From a checkpoint of a small mixture-of-experts model trained on Wikipedia.
Experts: 128 experts in each of 13 layers, 64 SwiGLU neurons an expert, 3 picks a token, a softmax router.
Training: a variant of Muon for the experts, 534M tokens.
Below are experts of layer 7 (counted from 0) of a mixture-of-experts language model. Rows are named router (the router's row for the expert) and show model dimensions 0-127. Each number is 500 + 40 x the weight over its row's rms, rounded and kept within 0 to 999. Numbers have three digits each.
Before each expert's rows: "gets" lists some tokens that make up at least twice as much of what it gets as of all text. This comes from a sample of Wikipedia text that the model never trained on. Tokens count by the router's weight.

# expert 5
gets: "pen", "resent", "form", "port", "duc", "ower"
router:470506510482524511482477501489539511495511446531530448461532549549574482428490571497537451520448492529424511571509521471472512473528478529521429444525452557553445495475473571527457486502430566464465536495518522521505468503471478560496494481466490489453573547512498449455529495551460437506469526526465557415552537475420568595539466478541455440541567511451469480473509560520462499557530

# expert 100
gets: "or", "er", "ist", "ce", "pe", "ov"
router:471560452509460539510457479438520518492504494522482522478558523443533521492458625459521494516488443546539533519511562512531512476435514541539460517450537491504427465556493413472427492583508507533518457547501498580472526485532497549525476430553552456505462502496490535524589574462551492481502492553506488551497478541504539528526464531455436534469465464549542447503471472538501496458391

# expert 16
gets: " st", " n", " St", "st", " N", " loc"
router:496552425405487498506513526492434515538536491483441521456490523527485463582444567437402496464493498478482589475456502567440456493514552449554554538516461530494496528520429553460449536438513525469460573454444507466498563480486508457528521452503555478454516476508578459548510502477472460443489505475499483466436488472551445514499499548549499449496513471587488502507529444465536512470510

# expert 55
gets: " new", "wn", "ark", "ak", "ld", "g"
router:409583528505550507555569505459470513416439523495436465492523522479514476501488569486538499535548504586544504519554417409502510531533509546472505464446500471485461504493536519462429512423522472465494456467506474486485478562547492437527472516579492485461550493585487439446532474513461530470490504505468560504445486482437502459561515516489549455529498408523499500471490537470509554570508

# expert 109
gets: "C", "A", "S", "P", "T", "D"
router:537499454468563514513440556551472489506441487534507451465605520503452506415520464477516527437474496501506573532458530480429534528519569447451479489510483561483517468462518459510498535490451450508457554507563430509519517612526509478407506502452595480520523493496453524493559532544466530529489466560520531494554493507510501514552521502432462553516443504512503581467469487447543452494545

# expert 1
gets: "un", "ran", " as", " part", "ian", "ren"
router:447519522529434492478508459477461542452434542492505498464528486459498480539432492440477587405527452533497524489490435495518527484522520522458483498499456484502519425451551524514489528539479515543495481581496629595479471524500433501489543498454508513396461456529464547477485436531459457533456482468480513506531528509468469493551522427540483591449473495511574479481497539539541501560528

# expert 103
gets: "n", " N", " ", " n", "N", " s"
router:487509590491532542513492464479487513489520460478548443464541456483495494518442518467444614482461438521480528474546526458438512554504508522509509501583516492567437438510486552489507526492458604527560501500479563426451488572509526426490542478491520515512529414478499460518520472424517451492495498485486511513550522473453508453479509462529601570439485472500477493566554505471560506566518

# expert 125
gets: "k", "e", "a", "el", "y", "ie"
router:497434536520492482483460414435435512423533431522536537469471517554579501539469514432472521526513506423488528475506447449565511623436505524448456488459520489424468463516520493535506532560473479519532540485489479514481513536444525562503509526532518507540498550490529550476488483501455561508450462539549509522472474557521447558539478517534497478519439418558525423440539488514557464482485

# expert 13
gets: ".", ").", "==", " ==", "°", "==="
router:503499496508523503500538464490560474408557527524443500491569445505503583445522450567509554527548503483455514456467410498467470545447534514514542504547509480543513470501513482439529555506442568564530492502511515479546509467507465518503538531549572489463486572465484478475566464486515411527548531564521499541496462524496580518518510603518508562564426557477478470515577477473539483491540

# expert 117
gets: " F", " C", " M", " K", " T", " W"
router:536497464410466489478558533515444536516442446506502517456449513516494537572438472444475542474490535489521557459446566569520528553414515512501502548478472480522487466440460535432501552451500454531435588446482510472560524456455458502519451493569566544543481475525564461485456483529478518522512569475518460460511470466516469524509552465506521496483576498493506413526484445459550567483477

# expert 31
gets: "y", "ay", "and", "ry", "urn", "k"
router:433447507442549533475508482461527539490452515495491489504515555572494499514534517478471471512500521460437517579499508497397542429567407525485547466503488437526505454510495537514461520505513500531470474461546487483511460550509492512478486575535550486525461503504500488499574545520515548526437494499517551574453489541481504559535545513507452485401436475473550468534403457374515527463453

# expert 53
gets: "le", "velop", "in", "e", "ign", "oun"
router:506511464496535474456480540439536553532488479495486481502581419375513468481531500544499504496524546542433459508533603534476532440484510568491490453518486472545448486492540485458481516479592512496495500488541523501432542478549534492560463507433458519434452490478519496501529476512528468471502589480554546535570558512468464512421533587550446508486552496464537524486524566468518529488443

# expert 98
gets: "ir", "er", "ley", "he", "ou", "end"
router:553409519509527524490476545475470542445504556504533590457489443543555534568479539508507402524483413505521496557561455492483458466474492491459503501465533451484485444533510478486494539493521479538500553549509471519477491525561450576491547557466540515492580524483441540523588532487532542490504489407448539554488449536508501525477538518499532534486499469480507502546603545449475576518466

# expert 73
gets: " Mar", "v", "le", "g", " Reg", "er"
router:555502504516430483425588539475516473429522476518530524468543559507469479476470499516542488428477547439495516538517482481560540471482530509480520546525419450395520519477509505488526517506494473512489537503469543524522460487521555532495557513518517550457493454487605584543501546415566457488520509447495548480575535503562555476537527461508567532616457520515543462475524506478479523448504

# expert 49
gets: " first", "est", "th", " km", " second", "ast"
router:525507440545466551485455486586471499410565504547475500489522458501526434592498479475479490411575537488470517439477517515471485470536540487443583464439510508506598545468500530484499449610454462469464449519539511523431535501513516489490444553437542466468485475512509515451483522499449526520538520516474499523471455537458529527550465465468490457501557524507567573547455528465496535486536

# expert 113
gets: " which", "se", " it", "ion", "ge", "ity"
router:501462479536586491502425445424541503491569451519508475497565517517561478573529497497511522586432442411485406586520478512422484450532502482464576476545535516465477556512521469535452518515490548454501477532525475479463497518478449516500526510461468510496497559544554395463523550493519522454417497517520504541473506484538566506520490533568483519532527515489523534465434534535504507503444

# expert 33
gets: " to", " for", " O", " For", "ou", "per"
router:499462415491529532459511457460482514501541525502486499446463547501527536417500537433416522475495474439465451543513505524539480423571501447457528492454514448497559452543438531469569519576473556443530527517471451529489494500548583585496503538444461545515500543534455526568486540566501509515477444489514507500495499483436513499485537433464433565463472455491426557505532481467529489467531

# expert 72
gets: "ar", " Bar", " Par", " Car", " Har", " 4"
router:454495498561512503520439498498456494428488586488509535445428455485467466399485572536467592437497591466453502511508456514470559557440508529477516515527513521506478524541479551562502535494502424574543537439487517498470516461425525494499457565526495493471478402483526508487471501449511481503542499565528481482538482467498537526479449504545471570436463494571488464408500506468512507477484

# expert 18
gets: " l", " L", " st", " e", " p", " re"
router:529543473516485429573554417468493481514541467472490530466522547542502498416520476532449536467478501501508503513459568439455500442474535430553511385478501488466538574619486481506454477469479505459510499539481487481469510475467428540535525544511484548539541514497455486527439479423537469524448505477495535443503525525484426528440502465548517453488474519552496568479501493561420500444535

# expert 30
gets: "ect", "ist", "ent", "act", "lect", "iz"
router:520520441475509490507494513469551557454449442496495475524519464418439501474517452544518434467535540462479539551473591513458543533545571480474608507478519492466442515455557504536472547421537437452413507513496463494493461564454543491523537456486549462443448451524503516482518488556542452501511478504506512476562550491546551504525416527508440437499514541434493478522543495491462510430489

# expert 104
gets: " T", "o", " C", "I", "C", "T"
router:483533426492480507413506509462470493588570484512537471516454464528510500516479424541481506518505478497493519471428574516527531517506481476500546497495476415557503509514535452458576478434453507439480421454502575471505427539547435565451491537455417488455532484488451541514476519546429527554478526489538514483517455529512572512503507455452512568514475479510519482493533519453542464610470

# expert 90
gets: "t", " It", "at", "et", " at", "qu"
router:481468504471466585523528507465472538592571457530485445459524435475584404496489485521475528498454508488485458467482538459463491488602540466514487458488518467491520533521494546512550479529540480484470517450483503427566442495501548517507477465507511485464474426526466447526520543515467460570487540513487483496482583526496511547502510587526483421479427614541515443514487534553448504454538

# expert 115
gets: " |", ";", " from", "2", "3", "4"
router:441482488535505516472429512527523530538492593461523557493521481506472491445629507498536465476499438478472443482577543447472531491486493475495509502430572465579442450465503521500499471558473482569559461514519468479529467541480586512556494565501447577524487448467497531505491484510550413488483426487458556433535452511509541503591477476479484525457529507531466507526543501476529461508536

# expert 102
gets: " |", ";", ":", " -", "\n ", " –"
router:568435617473575500525423442520517476523523543513456479494506468429435464492520490476504497457536543472481493486534446512490521539430548473473423539522488446551466450509584444514510467457471495477539443510458480509471430483505543530457510500509442548526545443504481524487498472472528419503465421522444497479505408494531547487456490521484495520551468559447522435514482562475550511448542

# expert 56
gets: "l", " Al", " al", " L", "pl", "el"
router:465517429469452515531582520510536507484490462502632576462520509443472461487477505560408530492494543490587555500458514464488499570540459464573452455465482493522518453556522446521492475464514501520538545474530528456462514541487479458496509507480424459545475474412498434518495498482538441500520514466487429457476509490448529480520524420570533502480481518468538528540499478490502593438469

# expert 20
gets: "re", " ex", " re", "x", " o", " inter"
router:555460415466489537475500538489502532516516494477551486480547550466505601473470532563508582501443482466450477465552527501533512463535533577462534530472500526468511524550437495485514486472481506504527572460503601495466455398585477479544543576448456531530501486493443449490463537460488424519480497526549516558482510548516551478521556503508449479555502510512466581483509539481540562547452

# expert 77
gets: "ong", "ock", " album", "ack", "and", "in"
router:433547484531556388453490465451514530485511479583532462481466493486569553528492496522525478466515458462450474503506493477481511504522494531468434453543439487506515465576559532497507528501449495465478547548547554507551461585442497422489510512461507528511541484457463393472527523487486586513411414499484552451502513535455502557548497436489480470523502472466550507449480562496505493553462

# expert 45
gets: "9", "4", "8", "7", "6", "5"
router:417429515484499453458472536486519478438521497559569426511562493492471485498481552541439449476514478460506577518513548451446477466432549476435489482499582502521572445476529446487557439506448515541440461559489579466476439525548526527507517536551495489503547444444512529494529464548543508515569477480413527459517462467529492555462523521504492563512484546473501550567529483504540495498540

# expert 24
gets: "a", "ia", "us", "o", "is", "i"
router:465532466516557465501427475513566489526460502533519533498484489525559561471457507529564517514559483451443535495537492466470511495483546514505527489465509482522397521557528444496495481538499455505519513463581503522485491509531510542456525398463576457510581525475458576528505528423514576470516505567493549498506494573614521517517529587486424577497510507451506523535505495575517529514472

# expert 110
gets: " the", " The", " from", "The", " its", " of"
router:520525528482559521538494539568584508470477507450444430515551574428469506486515505491429532505533528520547487488516439484513433513529507493507551485458492530460535539415432550468483525524580463456540468473457412490523562584482541461509525512506474524495488487485526469462449455523449466470522496606470495523437586488430492502486504508443507538419557443511505539521490559506482496494546

# expert 57
gets: " this", "9", " This", "7", "5", "1"
router:479523438520492508556449536482569513496545464491495497504557562622570482522499515531553501481525542554524448501477524480413489511509516595461504465477536489468524442454472483547523427462528524506509551505577482524533501556551450510510568502561506431528456458444541493444558480498513522514476487490468546423519475464517436481523515484506435548435512547417494536567463514546543467522481

# expert 59
gets: "h", "ad", "k", "ak", "ra", "z"
router:500483507503529503472510446499521529517561459492532467488434484495458452570474517538481493453523420400502491399455444516551583499478535464506462591548459455521482478484554516513554447523601465441471506547468496497471484453444452521500581448497500542447462508477523476592500531535482510502475475531476472522555447521477481400475497501517494499514504489561564476520558532502504486528416

# expert 89
gets: " United", " National", " South", " North", " State", "ternational"
router:461493422475465543471483484547468520525484512498490472440505528527486519524462489503583461451484472510557476495507537509487497521461514502556516482433532476482496520458446570502532509466497520445489487449610521559434538569486539502557500509444596467521538531500537539469542469507416436540533488529566566514474506521463520553550504464530402485549494463444480489394465551438515477511433

# expert 118
gets: " T", " t", " w", "T", " ret", " th"
router:457481493538499542512481447461475537531500494541488483476473510552514445460442488537517472535490549471572498475517518500487533460502596450516492509428407515486476571558479535471510397428565445544462455453466452512535452483517459492474475453479600518510469507546517448529503516499520408519525480398431528546448451478489533508515476461526493504521454483509415512432449470454479503474537

# expert 0
gets: " v", " o", " p", " ", " comp", " m"
router:526559499570424515478538480519425444474474457438489519466558520544557509544492537459542505457498545446464419474523530491503539417552523512430513563543455464550555513486504514455544464515578531493484556471494514509494491490504538517464555507566472513456467487459591575558512484502486486492540542419507508487514456572525529472512514444517521468530451609544538544504489437487533545500515

# expert 28
gets: "old", "igh", "ack", "ouse", "if", "ur"
router:485412460528501539498472468438505535535535511468519412487477498534531521614492527509537377466546489416459490503496445431511459509446456520430455465437460510463487505512498509527543536476465466494523508531491440540486533555509487491505555570523522462492525509516540558418500539551478558508501450477506508546511507445574537491570493535494539545537527414503541468497548546499498530448444

# expert 29
gets: "ill", " John", "el", " of", "yl", " Will"
router:442533529517469573507565477514510522488501490493548498468524530504503461506469542524509521506508528470486572551431504471533518550483545568544457542415523473524515468562528463557539604513417469504523524485465477457583563571515483476416576543472483499489571435464490509557471518546550540531467496550488492473495500537505507548445528490467515512450495435425541416483510442461552456515509

# expert 112
gets: " The", " or", " the", "The", " An", "\n "
router:525498464617524522505529435578545544487529531490423564500476510434486485471492496542458485549551536483461509488540429544594481576517429459455527475450519534457528445544431519489513489483532536510485568520456462503470442514523448497547564461458529521534510495517468562491533500477537516484497512567464522494495515533574535513489584469454469512592500496494536500520524464551488555441565

# expert 124
gets: "0", "3", "5", "2", "8", "4"
router:427445529489508504539495524519523479430497477557590408603546522533497515523521528516466393466504528517430522502503515481437521455475529476457446491486506525511507494522456525525516523545478528508425553517474503465460516526481522495514451552574555491476490465423554547441548455521554523526470502499389462505468494488575506486523480492529465556434494512418503560563453513548532515521519

# expert 74
gets: "\n", "′", "°", "″", " 18", " 199"
router:424481465457485564538515535552437511530479504455497573522538464540430454534527531504446476488506474435539509425506506531484545595486558452532576533515527529541542472512497515512424567503429588503449563558511577494509544407470516466544449480462517491509544462468546495490511563475444503495507502488467534500491480528532507562501493580462550431551472497541504553484513500553500496504534

# expert 122
gets: "ian", "ing", "ish", "ice", "an", "lish"
router:524503479506554482530437496497531559469477508512498453519478505508563531516532483532596508518439454570500427624480489446485478574534510565468496459568529517469489464433537529530503514554499514503484512481603514454494552561553454438482524461560540447481482511502509516453490546460491607522474539541515532465512493486428447472505501500486472466420503422552543510480492490532458454499452

# expert 26
gets: "\n", ".", "|---|---|---|---", "|---|---", "|---", "=="
router:500506496475538545543491464398455515445556475509550525512513481552513503532505475539510543490476521454517521494398552581562498497562452468546527504575450498465436481404507440466542566465508507530498517551514513556516551453454487421499460551494481439512472452457498459454533519437536576553522494491447434519454585442497477503480494516490467501419535518525467481485480503475450460518534

# expert 19
gets: " B", " W", " K", "r", "w", "C"
router:464541444462512489457495512486528524559494462546490524442434479477468553541487544526478477522490471534514545501456567503498508496447512478493509591476533463517477433527429563429493459490455428446470537498418464529425452507451519486471513495496399502519457522444458486597443491559516532509526479459472517491464416480459566431560419477494513486529510494547461452579493530494541519494495

# expert 43
gets: " a", " A", " an", "A", " O", " one"
router:501474535542471474523560504479530559549459538485456470470453510472573553432443489462474539451521498514446468437502419581455505532546489502462452470493561493431510465522454549472518488477629477474500551519505470514454550484514493525583488542552427489481525511464474543459496532512483523483508559459533548463465509529474428447514490467500576473479471523502593492508474413528507518484570

# expert 96
gets: " c", " C", " sc", " elect", " m", " b"
router:541530503507416522562586521433487506524515484470547468455495564510460537529479514521514464477455464528455486513519542398418508434472538505455582542473496485452469513508487510441500533407542524516452550550488523488473518438425490492439536442560482529494481435476487621524457519488469483520496484515571478442468513538467512575546520544522505445518530490537551471486524482491473484460555

# expert 14
gets: ",", " |", ";", " –", "),", " -"
router:485449547546523495532462469472530486555446579448509474513455426413502457437529496476562505553491439542517494458567497476569490532512519440529498470486534463468444486471528482537474530532511534548558526467557450453455450466521540492504539486484443531582540515551405512452506529497560437476448398527443552474535465520457504513444568470469477470504484470567482481491525501488503467458526

# expert 25
gets: "ation", "le", "er", "ion", "y", "s"
router:514529418553492549494460512475584553439490422535525539477497460480508474525493530504597471550539432528484452577457489449514513468514481497484509559528542506526491507448538578465463532586510429501518522523580586478487473552554587569508505529492523471553485526509550570508541562444464503529534481494505468536555506539443478494471415494538468547524504454514525531498511504499534510457462

# expert 11
gets: "a", " ", "R", "o", "i", "E"
router:441450470505527470448510466471470507588507453537547473505468535527499463457515485518533556456539519441513483426494459587533527530431567462457445531511553530546505435506493445537558433482471567529487562565528501531532422472472490519472474494473517523545532461458503520477544418547479497502440497543539535454480382513489496454517486491495500521466446599454527543491465503545553478484485

# expert 108
gets: "W", "L", " W", "w", "s", "S"
router:461441430548490528502467458484580506553542427455519510451533472447440487503471435548534485543584504464554498464448530476493506545446531529444488456516503499516513482504504554548486451583481493519493599564504471510449436412441528475547536551534508534544490524534508474515527476555538533566559490450508535497527444568448500431498462476506502529568494536433464506498514481536443495493528

# expert 97
gets: " s", " f", " w", " un", " pr", " m"
router:511569454450463460497498424481453448488444465489438583493531473527566469486474512403483552490528492478519489531510528504491440427518496559471508516557477541499499506527480546476553445476530506525499508517519444550483494491506509501562555510513505503441446487483446484602448450480440532516555549484512498441436547516463417443474574499568576473523500523538455501433505447541447533452504

# expert 65
gets: " of", " and", "her", "f", "ual", "al"
router:530509458531535499476543433537487510431532606470516489493540465532508451543490501513454499551524485445488470469451500452464463548484538500492454519581562571495528520473522551478472516591555467498462493515560480532481534460601498486429544502539525477552539493580447545487553529447499502480495483511478494452559473495417523411555491504438513517421520495498471510544526461432453499461448

# expert 23
gets: "ic", "enc", "ac", "ass", "as", "ch"
router:472504502468482491484509614516486527526429510545477555504512433526515501512437524471476577496434453546572532568528600480496501471523507528502527500510522485423499456436576540459489529522502409475526449482525489505524581514530502463535498528543508491456502453506493564537476573515505478436486530559483446441550533471496505504510574533492453475541508427523486532475413484524446432549455

# expert 101
gets: ":", "=", " |", " -", " of", "-"
router:468551579459512536528511507478503533497438569514464468550411462516434475463407478493555493547571423569519567486485437551542431482485511499485455485515490497483526522431556480556482569537508490534512534482559437540490553472530541492439460531560507522561470465475446491436492510452544423473507529520498472539514541490460488482442525499515528468494518439502508441540529505495506482473599

# expert 76
gets: "u", " ", "\n", " bu", " Gu", "du"
router:476503495525418496535460495470486494510482457470585507467528428550413480456469503545494552510525538497541484419553560483532472520439530472507443499582530500520490556589507467492511504414482514475483442525524465590585532465518503499462476484557455476454472486477460493554534463542466448492460502508454530484531512448504477534518472602495500445498504500461530586496414504546538538449462

# expert 15
gets: "\"", ")", ".", "\n", "'", ".\""
router:467486459414602524495468495463477536513542466497542487491520414458564445458552463487566512470534519499474441517551532456460510481447496439494524468490595454473520490486541520584454453520480559484533457559532495544535520513440454514498500450537527449518479477481503448493429427517531495547443550465577410539518478494532504528547417487482455527543577503516524526498518534541512480488507

# expert 54
gets: "er", "age", "ion", "ation", "ity", "ase"
router:510479487497519500427397451472530500478539480540521471478478481475539610578515573445588551544479487488487444576449501483487492513537520489458529512488554453466478520474558470453516467552456468431515458510554502506480518528464460532477516468472523435530574540453487509488536530508508566498468520566549463596484480536510539586550418549544453498480514494535500444462487500523476478496442

# expert 70
gets: "h", "an", "am", "ah", "ham", "ar"
router:448492479510498529540443496458507532412508514559534473541514485507553476526492521473534466514464418547563484505546474409553523487494502494515470531484562460539518461512547527483537462498412495456442503548483458475424492447473563506469520440491517472505472473415466591519543514500511586531460508546517484557444416495456477555539482528514541534447471493522579493515580554531531434491532

# expert 81
gets: ")", " ", "%", ",", "}", "),"
router:451419513557554502490472486439540466536461485434581487465518481501467499457497476462495504489544435560498444523573531519498510502443553418446524501433581502574475483468511486510514466501448519582528479522467440474471516464521479551509521546557492450598542553546499586503513529531577439493491518500495438492517487556542545479477484528475546523561464550535496572551515520530510467467480

# expert 84
gets: "s", "ions", "ations", "ation", "ers", "ts"
router:482494474499510579519424536491568457550510435561486487500521509458519496554458471432582569498530419508536459535537508504440582444513439492512532523542584481488492501416556502461439521555465500484470510465572483558473510531452469471477532552484469448530475567512551469512519557488531503507480521585539454504494552498556510531469442493545472469545479484504478513498432473508530473452418

# expert 51
gets: " more", "ine", "ife", "and", "ive", "ing"
router:475494579517553513496438456486558506506563481432525491498518484403473492512513468493543469551535518459480418494517440451428522460480522513516460489534503518495488538518521559541506410559488494471529483519511494501493438514394431464543518586468508565466535463512528456429534534525499552607461519508562500472557517475512544522471529472519507554459548441488528502474421446467481464450502

# expert 123
gets: "on", "in", "al", "an", "en", "os"
router:518446504471561546479526503454496547456479506482504499528457441490518446451504488545501562485499464454442530469487533535552536469569504507425448482516483485451449474513599544526489492555513467417499415559549513463504465466449492528517506497460546515500539525523479532430545467513530534533500511477509523399531555575525456529458554579547467521530546458545482528511508519575525530440400

# expert 95
gets: "t", "k", "ar", "an", "s", "g"
router:477550429508470504477439446441488506558551548478498486527414451505514474505436473531505549494509482500451543504408548445562526566500473501499540485536492433497474508507531456470564439525454493497550435478446557471515449547555500552432503511421446446444508519472465548538477531556506568554499479514467557492531480550507564508512479485501468538455471441530524481548541481481540492583434

# expert 46
gets: "d", " d", " D", " add", ".", "D"
router:504496549470533561496561507438490397468468461467532504474524511523569493494494440518499479512552486448440459485468538529517471455532506446541529414504490506455452473524502489469538532501506503552520535472456511495550441528475530427459543507555563465469472490466428478530562500461492405532479505465534481527474441473495500505510446518544516523528429468552515441531526430420540564473624

# expert 34
gets: " D", " B", " G", " V", " Ch", " d"
router:543548533495483473485571447451434532571474424451445536481466560521539517510522503500540510448464457478519522505456581491533509483424461468500560526466453481464521508544400546448480544460524423511495531467492460477519509550512448511542509526581531516533464419528541503533490502531535526470521447440444512481453498532535477537531486453512556416547538539590506445487460435505530538492488

# expert 67
gets: " 1", " 3", " 4", " 2", " 0", " 5"
router:479458526543479544474449465509518536483564481540495492492476442532463500535535513561514411536555515425424601425463556546502512409456547528507467536461519488541464413530479471523509476483561505547514476540504529533480508543546565490515488526554478417552526451538453503438521525484554457433509453504477501505497447522472465506460495488497527488509491570453481517492448527534587541527575

# expert 66
gets: " with", "ing", " and", "ed", " the", "able"
router:511535560480572513504469503469577556439498481446479489519531505469549478514546487475431482544455535555487453550505516540461462492492525468500533506445573520457531545526496517567495530508537428506525453505517428480484534570468506512494584461522493554446460522489509477488455469549521532460514499476587438531412488425548514462453512500470492516443586423435552546460492535487453439463549

# expert 63
gets: "ia", "land", "ey", " States", "a", "I"
router:471446440530580542505446527484553562528522479525464473526525483492543516488467462500619482417527426502518530433492528445464501517477518498532474516482524526524459475539509489475543516515510473488482542477559508520533501505530475514397526536509580422563506556483465530459545469486494559471518454478518447517477412556509485500479519524519462554459451403458566557470452477535519413523464

# expert 39
gets: " the", "usic", " on", " |", " a", " for"
router:556523544557521444594460472434549537477455488522456443586511489540460411460501465498511558470443522561445473503525487444468526513495513470514484446505504502465500413549427505507475572518493486516510420532497439489540489529562448472522506503545510486466534522555488516489487565492505552580440392540496489514530509485433494506489491449434435483514509512466500537505466593523483506518531

# expert 99
gets: "ro", " pro", " ro", " Bro", " 198", " co"
router:428495509510541492516550510475595484566542501483548504441487532455443486443529519551446483443536505447487536475581476497562550458489580557533431502455476474482524492560462507530519431440567568493504516498513537559449546441508491454527487513501483498497511542560473500454553500467524436478470494465499536562487491480429524426585532508490407518524452462472475565509491489501545546526468

# expert 35
gets: "ot", "art", "amp", " record", "ant", "et"
router:484529512507453533460451595545507510490500482513447575465495487492563503549467550454570501509441446498466517559468584523470539522513499521532467425572509461511500473491546570537413483453478451549411491488425475531494547506470490498504478473511494499501531505504460545510531562524562448505532429513522515480550474468517576543541530515500425495574443475480492539458569535462425466522547

# expert 58
gets: " |", " by", " at", " from", " for", " to"
router:456406560545467521549491491520529528476522588510478488528475540509481445499528481492538521508506469547512480522510412493529512515500562533525501556496502527575433590477483458508546544555494524585575507509456461566470494483557588537490488459553496573528419439465470460479465478476523397488495463510505545478549499549529560515532512499429464495447504465500533485555508464441509532450525

# expert 127
gets: "ed", "ated", "ased", "ted", " known", "ished"
router:465531623522547504528465567491498518422513453464505480499545478542543406455486509495444514526550484528510487504521485438522529475484500466548517540483580537459513479407532486487484549494493459570503497465538540512518464555432491424512455466558544503397489495532513503447549499566515474521526491422554451538484540491502540522529545463495478410468505501439495509463483518445546509457569

# expert 111
gets: " of", "m", "ed", "od", "ff", "f"
router:495569430512517548513480480539456469470426541522541440464490465541545485476503550466498545533550458571521490489543482456481442438494518469538468538484469460547447532492503527486482557510482458523515482521462515547449502513479537519471541537435491466539474445539480512543518559563546561483537518557538451526510469457495552517467427538525504452497492626422487575565506452439436466462446

# expert 64
gets: " R", " r", " pl", "r", " fl", " Pl"
router:558514493487442494555519444479447562526563439456523530465471514484468484453475568511487530479530516492514532513430533559501521471556566476506483474494424532518437487563470530408504495421526492508459545465470462496470567401490499494498491511460458508490520473441519466514470474493516449453469479420543422462499531523477519450526513453535532465469550512577465400449417482469530486447531

# expert 17
gets: " P", "p", " p", "P", " Sp", " comp"
router:531487493503507488465495494507444488485484464531458480476487444491465507492439477468470600468402543492475483440529540475473516486448471539518425500469490487518515514511477438514481547431521511543424458517465483483507506556498611527536485486532447492478485512457477444485483503514452499522569513558396437400524464552496475532550551445544451520471437479531474539447524457434486486423576

# expert 41
gets: "e", "al", "ical", "ic", "ial", "ional"
router:502553471490518526537478541527497567465483423466542469560532466512517478555503488559510592588532446486434487517572517472577480553490506475562437499471594569445458514563472544548533529502508465492509514501576427443511557547539489497519551528470512469487482504551505532479496526556430515473465576540594525469560500515505514449532515513490545491469491523521511475505479521501460438436461

# expert 60
gets: "th", " A", " Ch", "nd", " —", " G"
router:587458558558514497446488488497458503519505517552544435544551461498511422506483477485511470469530608498472534458518499501482512521455535489567434535539425569493487484423472514507588573536463512466465491491493508539485560490511424562525442506476503438528482475488525464449519547467483498518452495595474486503562430530498555456536440426495524554446474506525520485513485499460448572506509

# expert 105
gets: "\n", " includ", " follow", "or", "inn", " play"
router:454432448515501520454574478490444574488512440481543539505534506455459460452511499458557432415523519467503567507513503457491487476533495526543508515544400561504451555447483495531519573432475469468541543523426515521471506421545525492469486552498541467480461428442510408545532457526474487468447441467519457523556544471539532502512535474520447456523470488468544445511550526469491544511521

# expert 7
gets: "N", " N", " K", "\n", "O", " n"
router:543479459494495506445537508505489483551474437516431500495523416537456474498496497488530528431484468546517485434376509483456498568507526454491449528543420453566476567559540494470492500474466478477503455503549541531485410463462518502515514457478438446438486493508518520496435426516489521472506464508443576507451502481557574498538502434459530552588505506519510512499531537473550549570465

# expert 40
gets: " of", " for", " to", " that", " by", " after"
router:478506515517513533505432445530463527472414519480463514480476502498459555410459458477451500584485439537488473505444473465479451447530406473484526447444528474431499547500541453479529564523544538581529497528483465545521457502507518509470519511538481571513479481526479480498499417551558467463442522558589498530482546440497501537432568516461530540482582502458506500547556516512532443465512